config = dict(
    n_experts=64,
    d_shared_expert=0,
    moe_layers=[2, 3, 4, 5, 6, 7],
    router_cosine_scale=14.0,
    lr_router=0.000541,
    optimizer='soap_variant',
    lr=0.00645,
    batch_tokens=[32768, 65536, 98304],
    seq_len=256,
    steps=3733,
    dataset='wikipedia_en',
)
Below are experts of layer 4 (counted from 0) of a mixture-of-experts language model. Rows are named router (the router's row for the expert), up (a neuron's input weights, with its number) and show model dimensions 0-95. Each number is 500 + 25 x the weight over its row's rms, rounded and kept within 0 to 999. Numbers have three digits each.
Before each expert's rows: "gets" lists some tokens that make up at least twice as much of what it gets as of all text. This comes from a sample of Wikipedia text that the model never trained on. Tokens count by the router's weight.

# expert 53
gets: " S", " B", " M", " R", " F", " H"
router:509522497491487516499517476475484450559501503511484500523460492528471510579495510456537486483484525487496502475514528513492471476485491550523476528448474499515498500483501535538491482485558480501509521546499477475508494517546470511505486475523487519533511487499498546459482508521482476522
up24:457522485522468469493490520523512464500503535510541516501529509506534486507476481490523532546488519498521468490522492474534492488480524506504526474505506518487528540526447482506449481550495511523531529490497488497474538488523505517499459479465547513474502480462470448540515488486496527544
up25:450487466489467495479493476537509489517503510563486555527494487497487540528471491493537483516481506520515463514486476511487464443512523478520486488506523515518523463527468511462477483463505492470449470518542495489457470470510482521493504466503508504525543484495525510523463528498489526480
up26:507502464520498490520484502528507528509530494464530502506523524496479472483514524485498499450511505491499542515501506519495537470500540519527524432497488534526506496470523508498461465519459476497476539477498511522494494560490499508496524528504484483552495454428492464541455501504493484518
up27:488503484490478487500547463486495491463531499545522536475491520477505498533524477504494472503527516496448490442477513507454493547491491510532483472530506479491487509488549520469465508505519520559519520512473534518526463529497481514460509506496495497469529439513525522505520477467532501499
up28:494512512511478499446454497493519520459494528493496451518428485506532494527500481502516504468489481448482494503535495501511522512463492497498512460476497507524516536507464494512496498534484553584546500503543508493496547498507521522472492498473462476528481488479471508510473504513505491499
up29:504501486492520511461475468480561478550515522517544436520511552526503499507471490511497522526477449515495484480473501465507521468497495477466479519511470495482482532497434495525484486508504471488496510487530529500527504521485506504451472500530509458530499492478511501458477548520504490482
up30:526505458527495529489521450542514516507524494469545501542498497505527481489466509490523487504490516484494543465523489513549484447525490509462541533526514557502489496501507512511489507480550516467495548511491512498550540527495510511502454519506500514475448470493493476480486479521493483472
up31:459515487517541473494470484502516481485506508463479510500478500484507512540506504500514490494486480502475502444552464555488493508527475510478547481485474477484483503496522484454466556509521485498541517525522474462511486487515536502529562519521465540486523486485491460452501501505540494496
up32:496483484455479490517490520500560508518502484504512529504464487504518497502507467480507513486534518525449506487526511483505524512497503564494486539510467452514535484498476488521563525504496504550462541475469489526473497479500477505466517499525469512503481443546508536498519483480484504544
up33:489492476533465460519523467488501447484487509512514509487497499455473519466503547532473514466513551518522506500503540487504496481539494501516535451522516472482519499492489490519425482521459534519522537462518529503508496515523547500499470531475516516526471501470500512507503534468475502512
up34:491472491475505513504472527531503522508499521502497463552510438541507569495499454489513496508484495505532475521499516518534501506510442524517456476477490458499525528513470501478523542476510522560491484544521504481490509483473534493497497490480477505520512523471482484518506492545536479465
up35:520531503518512520495514494487544498477525502502568510512538501516521516483521475493505464501519491462524555496474473536507513549487486506514485508521491489476493547506459507497509483480483477502529525508475487450528494474458475512498502471431479544471492497511501448511507478504538452473
up36:537454490498449498503496522459529481503467494552482548533518480471466502508496465485511492517490491513509488521512475497460496497526471550526428467519490486536538510512554488495487499472479482505510496501480465517485505540528532481464529447533507497469504507533505511488490490487500483493
up37:475553496495501486541514459491484503493499513547505517512454515451487530545505524494525550479497488504481483470526485504504512537487533525482499459504536512549469478489569469489516496491499544492476524511479508484523491503526478481465480510495514490521491505555542480459482485471479488509
up38:457499513491497486500471495475506471491496459527484543543513508511489486528554505488474529508493556527513514519466488521496474544473506545491515481516490497545528530498496559485527455473535485530505530490481477492533467488481457480469448507486494503510486471496514531483486540517502473511
up39:499506442513497430498496481466505511515454480499483469484465490414485462496500542467499512500485515498489512530469509470537509463493511506528469515460498491499503551487511491498512526510497488506492482495470528534497460475506477523542495472510497490463468545532513498482521486487538485512
up40:494504490481493498463460475486482481494486502482506488525523463521516506553489516499555508501492456513478506546521487482500486489500514508507458486503473539484503460524482532504468493505498453476531503510480525471466466475496545496512519515494459482489484484537519482425462530467476445484
up41:503498493495517464478522491463491527514502471500526488508554464480460508472491481512483497529446509507500469555523525486524513498540495545510541467508525486472495494456521481503499531434498506549494474482491508509492513506472533473497449513496467484496499505531483502472512434486519482476
up42:515495473493537515433552470490500469510476507521513512504482489530534532489479507506442509470469472476475508520534488464478488525492529505533497509517481490529519514497521468512552520524509480527487498513497459463473524529508442496565519497532488525491517498525502478518489527487487525463
up43:500492552506503531510537506448493488512440497513519467508443472457480511519517492512474487508536480532587477516515500500478503524482499504532506498518491509537503479486503491468486482497489522433490494506529468495456499464522470512523463484496492504497562499492510511516522485484504509526
up44:534495482498541437507527502483469488477507507512516544505476462507505492515514506459531542463511502501520498470534482522506570513501502473495490523463520464512509512499497511495480492489498463508504481515507450508540520504484474489471543442492546485516505468504461474502460483542519531526
up45:528527557521491492480483484482483471499521479507496497496543515493488491464504521546510498499480540541518508499479521551474463443515474520469537448515494487447479494498508488528456505521526539498493495521523486488483542504466540481520481516463471476515470488488483509523514508522486458534
up46:492509514471495514455481453464502464547535530517476498522492485500485483539458473453492502493483494524501503489495518506493483458494500498496463505467446495537517502455489537475488498491548493485500491511533465521464467481524482518508491448440489518494500541519536498468485510465479506530
up47:519479456487484485518560439490468527493479496522536474506450464485485524475499521483495525505464535534487453488490521519520490492497470487518488507484527476514467518492484483522433518510514490524506542506517442543524518503515501492491490460479529472502487492494478528518476463484522506533
up48:484502504503511491502539535483527469519465511470484541486503508536505497471495549541508505506510562539534478484475476531489488445492487577517508477486492519496511463486477511515461490553477512497512500490486495507536512488496521520502518498501519459528499486510487545512488560534491507461
up49:474526475500496484498455531445470530488535494569471520515505504465523519524501529481530469534493537501470478477464500508504455498517510505487502504532482534509481462482508561473489556522504489495479550494483476492469463479504479459498499507501500495496484515548461518505502506504506528517
up50:498474523515513495488468497533490531529506500547549511507431493488521501501534534501485492498465488509508472482522519482508498478486480531512489488505490485481544483489482450507483485524477548545486503521472475487524533466497496431489543517464492534542508465479473540514512506512516458514
up51:503510534541486505457471501512535541505512509500515438488501482484498539475500485487504513448525514496518470504509483482543477488466476518518423464472467512452517508513499518498466480500523490526486504522482540497476506507464495488504494488512522515521523492532511443553538526519536514497
up52:488513530458515516537482473469480495515508486479529477495486477503527544457537497466530489522475448518463518485508547507517523514484519533463504484486504508518496510530482463504466502517492487501530493496535489525564473497520544499484500461487489513450538520498559527482463499499534515508
up53:502469527528545511476434500574526515485495500502528503523528526525477471518494471489511479483472461474513528522528519500541485482506490442498501502495537500461479528482502501473489493459479452500509490504502489498501508497469513523474478514541487485492529484477518487506539488475482570515
up54:501505504504531456466497480483528510526499451498512400558487461493501563483504489514523483500482502484520484489527486482472530516497501497519478504512490463505474498496522528492536527468474516486487476475494528491496510514470489485528482506548521532472558510528513488511489528518538520502
up55:520503496510521490483455539483530545478511477527496491527488474480511512531480544527486542563513465525513470481531486515511491543484547558483504485489493484458456507475506513492500447502563525510518515510550498498479512494518534457519472504500494513504508517512468483498499492490520474476
up56:514481515493477461467517531481513465515499520479533473467457474500492519478516480485501551525541520563497518505495529485490477446467480502518552485503502499523518485497477502462506468497460474475553458504507516486477513468517524520499460524494471509533461488483535513500534528513494528485
up57:476493530497497509476458469494481487492521473519506449536513526457493476525506464518506505492516504533513544513543503489474502511526494490525508507483505510498493557512442481515484467534464509530484507513553510477503527538453527489485466482495521477550511434487466490497514519518530505474
up58:477500499503510456545481511554535531506526535484454463481492532517496501506505468497541491542494479514468550499496454509490510498459509502511469496486480505488478522493488483522482465555520476484525490482531527517488531544494512538533580468512481499503518493500503489524494461487496495490
up59:497492522487460496496487487468511534437473482528500519518518521492441493520495485526495524514506494483548558501520502548480493487554503514541491475523500496532528451480471477520472525522467516481492486510495512504484507447513509509470479491504538492539514469496492481521532468450493532479
up60:510550512499475489504496512487514473486492459507442478486497527498505510490505479503478552524439548493486462476491529494476494493482506482500540511491499524466510477486505481514481478523488496514542507485560493498552522457474498504478557507507527514549532465490477543513494484501523456481
up61:532493514495484512490517467522518466492520498541519479483513477454556498481467516478456516493539523541460517478478512476492552477501509528514537493479504490534501513519469408496494469532513525513513506507488472505518525498470508457526543493501507497529466503505520508521482512542506508476
up62:511502554518503483448480503507486524507527465487508505517502546522465493528494519456524504514517465519539527514526499516472477451511503462454533484495489541544488500517483505499458458466504533549508553495475477494473497511506481503521535498489471473517524478507485523515474537504476529531
up63:509508507479512468525516495483471484537503547489496506459531479495492482470498473458491520535473521505496496485540517527478497483485521470482540516494505519511504490489469524481457504528532451493521561481524540497488517535498461533477539481474475502459516475473530465491505469442533475509
up64:487510473532489487458504481511526495476512466499510557505504457539469478498504538482499469476466523513499524530484530505489484505487536506435499452539485492485478459507529495501446481493497498478464489526484514523537426459494474488498492535514485502482524475524495497539492501486503484465
up65:533501520511531465527463489502521513547477494479481490491482518480457525495469504493475477496525487483513516442527499526507501517570534540520489494527480476524452453480516527477516518487494489531451488508496430503464506508529480527480507474511490520532521496458503487492507530504474476502
up66:539535475499505537479522530499493453503502499488543505502480512471544524481486524474521485452524488470508501481492455482539490487488488489516491513537546515472525492517537493536453466473485500530472470499462534489505508525536471516534504502495496504520524505501486503506510410513530520483
up67:492441482459514540513532471479465465470499509513495545494517507468481502459476510493517490465520476539515530516533499460553497486545484509485529476455516509501506487500491504511475495481515528487479479517514485501455493478461475474520504528481476518541445497495465496505460549495474507514
up68:489503534528480525495479482491525508523504533546522503513532524504482472461522518470487520429502525515514543502490488502521472493436488523513542448514477491531508479511519500479477489490496512482530503490457528505500489536482490501550489457449481482487492453550509518497516510535476488480
up69:502490505517474518511490498503432508511479541520514536497506525532512479475503555493515490457507498484503500471491496532529512541473477451474512492489517523498504513517534481578511479538504487552490497515497437494473520503483484516517499549484506444506535519510491534477500517509463517492

# expert 31
gets: "%", " one", " two", "y", " three", "le"
router:527515450496486531509535490484483497547547540512512518510467538520479497525511524450483493542454513464536493500505513483496508501522421510513496484499497509456483528457536512488550458514498479493462496532488499504506521519497463536527492502501499514535507492489521516493515506546479492527
up14:504499489450490503476468534515508501518511502487487537498478513539482515497469488523526497518490494505490486470499477506478514535489497487448494484478469462481492548463500522492416485485488461472481498490490465495500489557516480492491432451478468482513544494475499508497537484547506507519
up15:549479504473486491447492490487476500489517486535505510488487504491504549489471536525563463509495461513476508486450498470490487456469513472512481480499522501481514485476507494475430482462533495526447490530504496471490489511515446489501530492524504498518505508494504531503514508543480531448
up16:487520516537510522486467511467494463457451524500529499521484477491527539530511446473457501482519538523482530470497522483505506515501500535451517477493528475457467523510502449502496485497479506505548489510448553455502500466471518497491508497497513549507495504498494504486506465488455504501
up17:498534509508425483501466525498473507478491436488510491519502516547551545528493548478484490496481516488496495500466518494543492503507487505514515507492536494456508448516502474494502500481468472484542487536507498490533517492499539508489473470544493524506515504495497451466515483510557496465
up18:490502492483470551494530479485523493521504492527521499507445493506504450511474504509544511544487483518490516500482478477504503480494491446484511511510469544496546524525461500552499512525562522464477484507463485491471485534465480503521528505439483506506468509513518531532519471525472505511
up19:535458520525492465507470486503450493475505485500466482492533476491492568459526512549481505470491534524521486490494514488490505533472521514513512438504504484530549497445533525501513548520464505503478460547533504506488511473524508494512498489546478490499523479483495470505499495505516507467
up20:494544530447490492506466482511476473459489501473474460520469506487514512513531517510461504555487471504542528507510499517502509479485516484469507498464477550489494478459542542485482566493483529493529478480527506509508498472494493497476521529487502497522514460447508515520486493475552518530
up21:501459502494533525505461479539478493554480516539520534479468544517503525506505504495488479508542474537457552537507508554471507513527534464475504479486513501511527490529486486540491532538471505509550500514481497496507463480510497474505494522473489491508536497506529539505474458471519513477
up22:503516504480509494508491491478462530517472496526518434522502502469441499500479472502531512483492494519458503494547524436519532517506502478486497493502502532504486471509495514463473459523490525484549487470501483528467498494459479496508506490481513555572483458485537531507532507487489496491
up23:545472496457534554470471506500487511492491484490480524481529510501492506533477485492503560484485514431506481494525534532498501531532488470529467467535542483509539486513523501563502536504492509537482510540512533517500496487524541537501505501521462511501503508504541467487512510512523503513
up24:496486511563491510498540510454516488529486537483508487533493507553500517497486474516515516524528521520522503485534486482524478513470505517430519520528506473468470543453531521468505475523478486491499532513500533475476516516486478516526452478475538530469542468496498482485543505491508518507
up25:470518533497489492446531486460498500505522509491540565550467500485514536508490485516450502531443553515523516477509501495491483510498526485487480466512513506486540486499464507438511531490475502491506491518497516510474478472516515498476492510477542569496515504464512502529520521494497532486
up26:545484477503473483469514480514441509514478488472511505513497461528510524514505509520495458469501478492522507493540472530518541511478527507488517451497506496514499488434485510477501489489486465514481524496546481507472491472496475516554511527522513497542529465462489487527466481477476561537
up27:530531466472472490489502500456535510474514520531473510447509555514460484508534505499484439503519531448501481494494489500500467518493469477492468499508505517502519550523510508509486511475530514529541531533480516461459509523531507511518468530466546503494481502503504537483533504464478513512
up28:494497521529511462506517538526516495481521474504500473501454445474543547521481497501488510487492470464501512501500516540501468481465520499481530476476514455493473540527476531550516471501476538493556507536533513470508553497491514526488493506497477502518497475473518516470480511532524546495
up29:446451499484514536460496478518517503521498514493491479505495502499525536514517495503530480546479467472505504520428490510555513463523492519484429490496492490540512506490465489504454506476505493495495515495514503504464477533497545538510490483488490507519526514454493505525470536557498474495
up30:523525494487495462530506495495503464516538510468521507562519523512463452471495500461479470483513494522487520495501503509505504456530500543505501456497497517536518524537493506495447533529508481520484539492473501503557514539521507468501469494475516515501525484430552510514511526501476505495
up31:484526492535528507494471491520531512528492456487479483530493499490492507527472521500539428541488491495521498521511471500489491525523468482431533494487498488472503524504513463437447507477479507509491492518524457479504491474536529535470513487526508494519514490498474498457492503459551487484
up32:488489468527486470481483553482503519526486483467526459525472505489510505555511470495500486519473528514529535485519495533493499517484472512521465521524454461527455515478511485515564501506443455494477488506499480503517482518499519451518458487487495507520499445469486512491468486482494537502
up33:507431456518469474493470493486489494506502555501480534510475539516537512499510508506528497506486543494496500473529503535483499515540500473468544498519508504494545504477480510512492505503485545535512562508498544496487518514524556493462444489507520516518496494489516537497512483475476457472
up34:482480489478493521485433497512497515493479546541499523570508468516497507542500461478532494498518518446484472497521481485475550526498481525507493469478485521484557471486479483473474510475489542526491487528482523497480509490521519508515481506489476476515542464477453517536494487510504510469
up35:504515445535491532507520492521539506548540522497528479502466508466480546524514486464518455497468511503497496509509494509485502476558530481525458479520457455504494534519486487515478512464486464503491491485485515517479470523473499532543476506484446528492506461479502476521526490523511517469
up36:497471506502489525480541472525454502500485503560502523519487473526421488513514496495525485507432455478499484508471547520548503487523470492485462475507497473512488495485512537508493488501499465478463497483510527508475502543513516533521501472511478495512507537511461496496543453494512530501
up37:513514497498517491476525524518490484548494497536507511494466514486512502510456518496527527521502457532494488479524478509540528527517505501491515504492582493496494549529551498501517485493465522479484499564503507481485528489521450481504529466525484498499495554518547482509528508489503551539
up38:486483522519502505525507465529470483458513463535501520547517520491490524506512519521447548549498554544505492523464560489469475511549513534534487477516523473496518523457519523465494492486514482504511535470507499484508474482472489477504468469496487489523530486480525475476481511508483515497
up39:467516414515475532496508497486504517472487502511465492492493486497493474538489522491500513554465511455500488523450478520525506542560494505513492514479532514525502506489478505476499496505446489482473490538516529518485445494512504529537476460495491508497493515518515496447525549483511475498
up40:524515492527515524476505496499500459497502517517513418503523523543492492523489464497497516456456470482479517527524509487549532494488493477501519527498515547470543516538493490456476502480489467506506504542517561524467519488500538484516502514527509511523473468528518516480516492486549492477
up41:509509450473508512483468470453536520543511502524485476517499464494460506533512441487448522510494514491527501544537500492464489489533499512522513461499514473493506502495505482468536518459484503530500501510497506536487535510499528530517431457473489514487508464511513489488540484520541526487
up42:475493514464519540450536499502476499525490454532526510481467485531510525521524529488495514516489502521507544536505493487469503485549475467504519494504513485510489491551516522527536498522513490512473524523516484441492565559513482486478555482475523490503496505490474549494522518490491490476
up43:499465531487510525527507514524500463501481514497537476537498484491460477487508489499534490541539495520563480502509465476447464485527492498528496494470472459503474503473541481430460466506491494445470509479492497484447481503472497507506477522501515503504517499538537528510517528504499502522
up44:492475540501487458536510519510479495510510506489492532484497497496471480509536499490510500509479535503520467440481465513510513495461467460534516505452504490494501561463556482519493474487542492476517492500493454505539535522476481512489506498498541515546528486468489493462503442500499492538
up45:493513536511499460518505512520484464489531521490564517542514488472509486501488499551525494542525547506524534467538514478480433476479485507527508500536482496485496494550514525496471475512540513488493471505468491489471504479444504506492490511486488453534466479485514459475513503499519520476
up46:504520502463497468531484482463516481513490503504514481553493516482430471558487482518511488491534500506510517456483502518481516521529502528444495501494490503473459484497515491485486482502487455491520493514534549534469514474480503526492505479458504548464506477505527484475521546480455507540
up47:475507470457490520529521496469529530486483510516496490504526492485516515479497487478542494502502511487480490476522508539490533530517473524497449511468526458491506497509520503517454483498479522533514556482483466562563515541482481486536489480522481500539527515532480551497491465497473532500
up48:482494530520487498522526489459525506538534506502490508427498497528505485462552515516529475517485557509523484479463495532473479498487476527486467494507448473464517514510474510486498476533444544499503512513539523509476512521485495515502520492494508501520481481508511494494576501493502553484
up49:501541492498449510482493479469526527518527490576484556465522510465509470502486513485528470540473532486498530530474517494481496500501501478484487523522552519513514479461490517494487529505492525533505507518509479516521483480502482506503545528496456495490501552511485494472479462481496524433
up50:475467531497540501490500509493497478558469478541497518512457500457515504454497511544461481552494455462498499499547489492507486478475480468503461490512489496463486544440517454525501463511497523512516524508474472487496519476516504499526492521520508527487500488462525525486505533506532495471
up51:522561535471484534496498476509526491474517500509481431504499488447496505525448475484520541465518510480530524502515518493560470462529501494485478486458481497497497501482522509517498483538477474508510485505490519455524489493495508463490487516480471475502536455490535524545518528504534511494
up52:492516489500536498494536473457520506507517505507539499502483491485483530495493505509471523524497479530501504495515534526483552478484441555505484436465482519501502528492503503492513454491480505452538489524502498471509492536533532518482483464519503498464510509457538477518552533448519502516
up53:521451512477508510478468508532495472490465515517557523520536492507504477524511448497512479484527522508511533477509472465488467475500500443555485504494525517475494522494498498500542482468473458548473508491493484527502512502489548523485482481494535492496525533449526485445485503516485529498
up54:495504473479478510514539510479539503521487476503535464540514462482513513511472483493496495545473519482432446533519543465479530477490507500495480484503538460477498478429461519498506487487515464493490471518488500474484500491488503541491508516516492535512529492528504479478527523489480556516
up55:493502482519466521549493533529502532482539535525521504493512490517555508535474517494501516501517458495510495508504481478508490512511505557512500475504501498473502491486491530484494447537517509529540508536547547500489564503502487487531489496524504524542533534498486473458522473470512487441
up56:494490494501494455430535538444500455513506501492501470456509502482503474476492489522488534489507513490512509478492487527519487477471449526481517488486509515523483489514455509554495496490475497538512459472491490477565495480455533546510455500543474486489521496468519519516508490484511514512
up57:456482548481509504471464509456502505504512497495514470557515532519490483505519484479511508551478474530504525482520546527492506505493509497520479500476501508496548505528515510515469482501451461513526483492549497517550538524488540464500459482523504514504521461486469494491531445502530468495
up58:484518485518497489528498511494514514523501552508475503492484484510468492528479482453450497484485503522506535481534484539551512467514513475545478482541501524474497501463508506530483489552505524463501502480542537519469551519490487559489530519488534535487542482481516502517485469476535516493
up59:485514514480533488509525475464494533459497474506505506521500475482459493537515481514507499519500490514512536489504450495489482518545486487540533480517452538490522414498500504479487549507494487493460495537510488528553493459509537482500498536487489491488531460535514502470520482456498498488

# expert 25
gets: " other", " ", " also", " some", " many", " most"
router:527474465493468530517508484483490489539529548487516533515498530491469504510563555458543484517467521472556508507523517482496512524516435519510490475491497531485469491497522553478553477487507499503474505510509489482523493494492471495522505508512480480508485509519503492455513524548520469518
up12:507473520487455516480534472489501484504503520471512487519470457497493493476540499471481519516509511481499480455517532478530522530513473502469472490529513491479467553499510482503477566528490530476504478510474528439474486511514482487539506542489494513480505515575467524483496497487525465521
up13:517502496504470507488475564483498508521503483534513479465525533493494465514526468537545495525489496456443534475500486475491481546524499505525499485503537529528515502526502529493512484533461520449515494504505502527517546515505539506471494509513460478541483497482493498469521500539534557512
up14:491523496473513512509495531542524477511499472485465551496503511511481552507523530490502507527469535524491490528467516492512491534488502516517535527529527498511498489490490534571437540510525478481496537503485527533505498508511549466492481425519503449506504514509519497516524485530497509478
up15:537460539470469511462514539463528483480511499544474517490453495500510518525468542534538461510525468508483508523470499488510506496501485476504482481504520486508521459490506493524456491534508473540459458520508463467518489480521476478485555507514492488503484512477521510513518503512550490447
up16:512497533527484510474485500483489467489479491486519465527465488483488514550521447526487462473493526512533523491455509499529505512526458505478508478525519496472467486505438470477481525518458520508530482515466540436494493479498529492480501500514517552499486460505505478494510495516538552492
up17:495525490485446522490483518492464539503481427497476485524505516540524525521452515506527490508473532493476504525476536531556493501487483533491503489479533522460485481495524516479512505482475506482496495527536507516551500475430525483463488473518500503483524484473500478492512484499555520492
up18:482538520461509552486473478507534498510486505516514525540443484500511497508529507473511528504511512533526548493506454530487477541497485502499484528520480527501508504539530471490491479556482529505505524479492473485502535494461444491489529502499458523477449503533540506524496515531460480500
up19:536466494497501523504456494489490493548507492541520483494523478521521527470560447554531499493489538500546467535482544495524492548515477496491521489508494471499524504485497514481529545477455524494515455521525466508466479481526513487514477494496497529500496450506496506525516529527501495471
up20:507506539478511504504467510524489477497505498509457461509478505486513521495510495476517512518483524516512511490489499488505495497504477516498515511440515513462495474507546532483509570458424496494494493470546489499557497492512527497505479503489487513477487449424545469472507525505539486520
up21:510465453488492501513490466503490483519479504488545510501475499496505488522504547474537508505520455537451515533493492513452515487524510471503523486486517542478490499476483484488531549494508483477504487575498475481482477493530510464505495503472506511548526515488519547463497452516532535460
up22:526494509526526466488491473517438529496470501507510462548458479479484495492459493512480468488500491469475525512541515430543532509519501509504484519478502552532477485513480491480532503487471513522481493524515524479465475522467492498491509530464530485547495475511531537464532495498527498492
up23:480500461507550558496490508491451525482472502490510520507521483509500463511505500507462553485501491501479495507540504526509471519497489459496440455497514492502524469515504524538508501543505484555491508533494505511460513499521528487524559543503494475465498523519549511494493529485550493513
up24:535523509521510465527487507470468489524523519490488476519520471484507508526494441520509517507506511514517543449534520524534488499480465519471464520489505503497472535514505489481508489553485495492539512510504479472441569480479512499506473489485523506489522491484476461515497524509434552490
up25:508530492472456498479481468495513474467525499520526510560460461501452542507509481491487501517429508515521473512496491524467507491474568505507463477509492480514551518500503469487485504469458507523507488512507501509528459462467485530490526528524493535489514516481509475526510496497499511451
up26:494495469475479519519502504504473497498511469487494530509502502524494473494530500502521495480507504487517564487529491496501537546485502502498581473493499526515518471481546510534483481524492489512436547470489504510471505503504475483497520534473476432490516478451524507502426504480486487499
up27:503520519457483474477532448477503474494495503499499517491512519522473501514524506444498448480496529438480537507523499466484465548524502506560473476490503533484495499491534526478491518508493497514520532502458545515538508527506503514465501488440521505512464459519511543489490502501491523500
up28:517504495514498465505531529510478535439493470474485485517438501505516514491492471508473530537542522449491492508486536506508458505453465544472474494516492508475508513518524512509477477521529525501500521533547491476498532510465510501450478477482482503515509480486494508463493535517568508500
up29:473487527485499506455474496532498492521505482546495450529491485464532528485511501487482474474494497451482509493434501462512525456488478524476483480498491478527510494510505509515493513485509498471499535496573530502458478551511530477488461510535516503523497495465448470490474493495539505479
up30:477539428476479467550478500513501501523506511506499516547510524484462501501539484528488509537515495516484511513531501527484509474496523543486514450464490509529490515512491513463463520520528519535506507516503501451525505485504522503444522479489503479471520515456514475484462563524493496523
up31:516478507499494499513456516499516494510506495509494541524498515513493532517510465514558490486477483470507475485536485524585447538521485514467561508471503504499456504485493527501452539507498514498522524484489507472485515517523487495461519497492462487498504471511479442474497473486506455535
up32:498495514468466463517490550470501483517478494460508499514468487498545502536553468513512516521470500527526519464488490489494490518497520508480478513459485433534452532504502524510527510517485464507486493452504483538497500467472483473478499474479491487515465448441501517460494503478492513507
up33:488456492510461489510475499433506490506490521515467507490499506492484502478527501477499542475528515493536498454500517504465510523534457490486527464527519515459498441493485493473488470470493558535471541497532517548508522492524531484501469490496500522497495490465521527525501489462494442503
up34:510494493508459501464433503488503503512479539558485480553494477473508502522528466473517511510498524463488486504491514506506502498516450494511524504465454511487550469506522512480502541478451509497495466496543545512499504505486478506515479500513464470470517480444473509548535509504498509469
up35:510523470491502534471511517501512504512492504526477485507488505519457502514491531478499500481491490486490496482534484482537520506524489503510501481475440496551509497505477503476511484479499443508497492446459505470524451486509485566484446488510486491488494445488470502520530463498543482425
up36:537500495497487508518525494508516495481502522527518509485520463487455514529516498498479454489460474452494484496481510485538507527493534487474440486487489474511550514497473522529479520484490520491477474502509512518514472485476491560488523458512517492538475581473489550484511460496510523528
up37:496543503502493484480543518494486510523509466554513527485495537488490497533505511508508512493455459506476495467505513475530524542547528474533482496489497497465461503487537487478512512492438553492475523521510516504549530509508467497489505490446543523511495532532516502468502479473526480540
up38:469504522489502484457500509452498481518518464529455513526513486509489502494510491522480528561529553500464505512516493471438497501496469515507511475526522463472514488450511532478508469468547482512468486446506501502513499489497492463477505481532522509524534501469500526474528534460518499533
up39:454475445505488515478479515477501481515508496491456477503517499461528505529518507516576531556467507479484521507497487497528493518511491508514499542483503503529525469478471549476533540479470503519523510533501522517483509511508488518552505472484504511463472510479512499478509538506573485505
up40:519491478498482514471474516464505466485468575517515484504506500523477518525509516460492496504465464501496501523518508490526475500514535473463510503502524519493556512502494474452473524446476504524475476546516552515469474511489511484534491475487482498484511506469525497435495515442500509511
up41:502497513497489519501510458458559538538505485516516463535534462503458510517525477484524512516510510477524541554531492494453511514540493514557526457484481497491528481513480498484527535446499491508494516486504515513504522530505515514493459508514505497482467503510499514470531516546551487477
up42:474481541481500541494546474528475497550505478508512521523514513510513551510502537496482529521463519498463532522488480457483467548546509457540503479505521551507495488507497483499520492504518537550485493502519464461475520568521477518501511506500512510522479510520478506525504510506522538506
up43:469498511468508501477465539501529454552471555530509477560511479470488530506541493475504454497525457499531507471497478506449497456469483483502525498528459488543492509489495483492495508482485500481522513471481504476435535482476507484522527490485516491506489529487506526506532512524489503483
up44:493496486502503508513500528500526486468495484472456528498499459535474529500517541481518490513488522493484501461466506522523529506475475481494485529492470469498537552447502493490509473535526493482489504495466450496525534505526472523476584476492541524518481468455497520485500469522500508464
up45:481495493521486503496513505463503482523517493481539506539486503492525463489521508531486497541496559501529492478481508525494487489496467544494516477576515494481487477545512500551491521519505526503465526524513518490518519476440526526466498514496537519512453454470526469544532497483486482483
up46:469484533495456475541508510504526476521511506487495459478496521482491449526504445509502494458548501518487495439505526518506550479465494537473514486479491480522479492449498474486487521513466453535521523521523513528511471504508522498526498507474518497495511489524538522439511501494496535525
up47:499470448453489514519522541482495477489477514495539513520478475475458524475540525475535498477469534487517479513476488511550522538533523516502513509484534486536490489502481471542478485506486531536520526495504513530523492469469487506507450473487503490525511510517437519492550479489467505514
up48:476506506514478448498492523489488496465537456482482503518523482490524480491573536502519511498501550541517527488495481508475494504505454554510476469486486497512449496489485509486502505513504510478494510498505518519540495534450465483465558450541491473487486493525500518548498515493486529481
up49:503583476515464518464513482517503496496523487544477472499497513505533540502480520501515484538471532518477532509474477488516514488457482504528503493545496502481489483483494517504485501498494490537478510518496444531516469446507478501543474524462439513477493536519479506500511468477510469464
up50:502418505447484543469478525509476464526494488558512530487512537494495504471551558479512480504494472475513449458522517460467500514472490510525508475469497500521483531478472483520494481526498497498494519501490498486494501487507495482486460534503507473494498463486487506477527545507509487462
up51:499536510469478515486487469510482503520524489560508462523497465466468547541466520505541542417529509502500481539509512473525464481481480490508450484472476480498500474514514495510483487492497516484496526480516507485519512475500476457476495509501454472491492513478515481511538538472539508516
up52:541480502494511505474465504463501522517520495489540490540490493476535546503540463516541522499480488498457501491512520507484522507503524514484475464480464492504541532527463469507509486465470471474516499512502543491491456536489506467534484462504511528473497501498582505508493539456484493496
up53:489464518494522555485454484539556502516511497512511516536532477486487458513526477509538502496495519491532506485542513466448510466497496474513490490454538515490537507473476479485504497504478454491523510548490519519490470510519549497476513518471505490528462513511548494499512525529485549492
up54:517468487516483513460513512484515494558499445481514458541522464469513508465525540502502499527479527498486514503469492498506529492498513552506494490498449476523508477474524536515521555511497521454499471505545450472482489516513542524509517496513516515469497506490487474535541534501511536519
up55:506482499546491495488491536535489530508503529546485488534505466484538511497471520509507520509531456471501494491515518508512466523496572513469498463482460506485500528529551503488494464499540511530474539496537524498484502526518503484497488477548515492522494482501473470470494481456565479477
up56:495453503513502500447523531488497443498507482503521518462473464478485507461505489526470540517511566502503496468469489496490446465470487503539534496488505506473501545512524516552481456513489520514530467484508468491547508484483529505513477521524488483466482486464492488489532500499479512478
up57:451525521485491492499461484480515504501517485462476457503489513506460487516517493477452504505508488512471524485525522518538529497471509526487527505472500502463527513490495520489472461524442510499504501521579527500526578514499525519490493483496489509498502429483506497471525537502500535507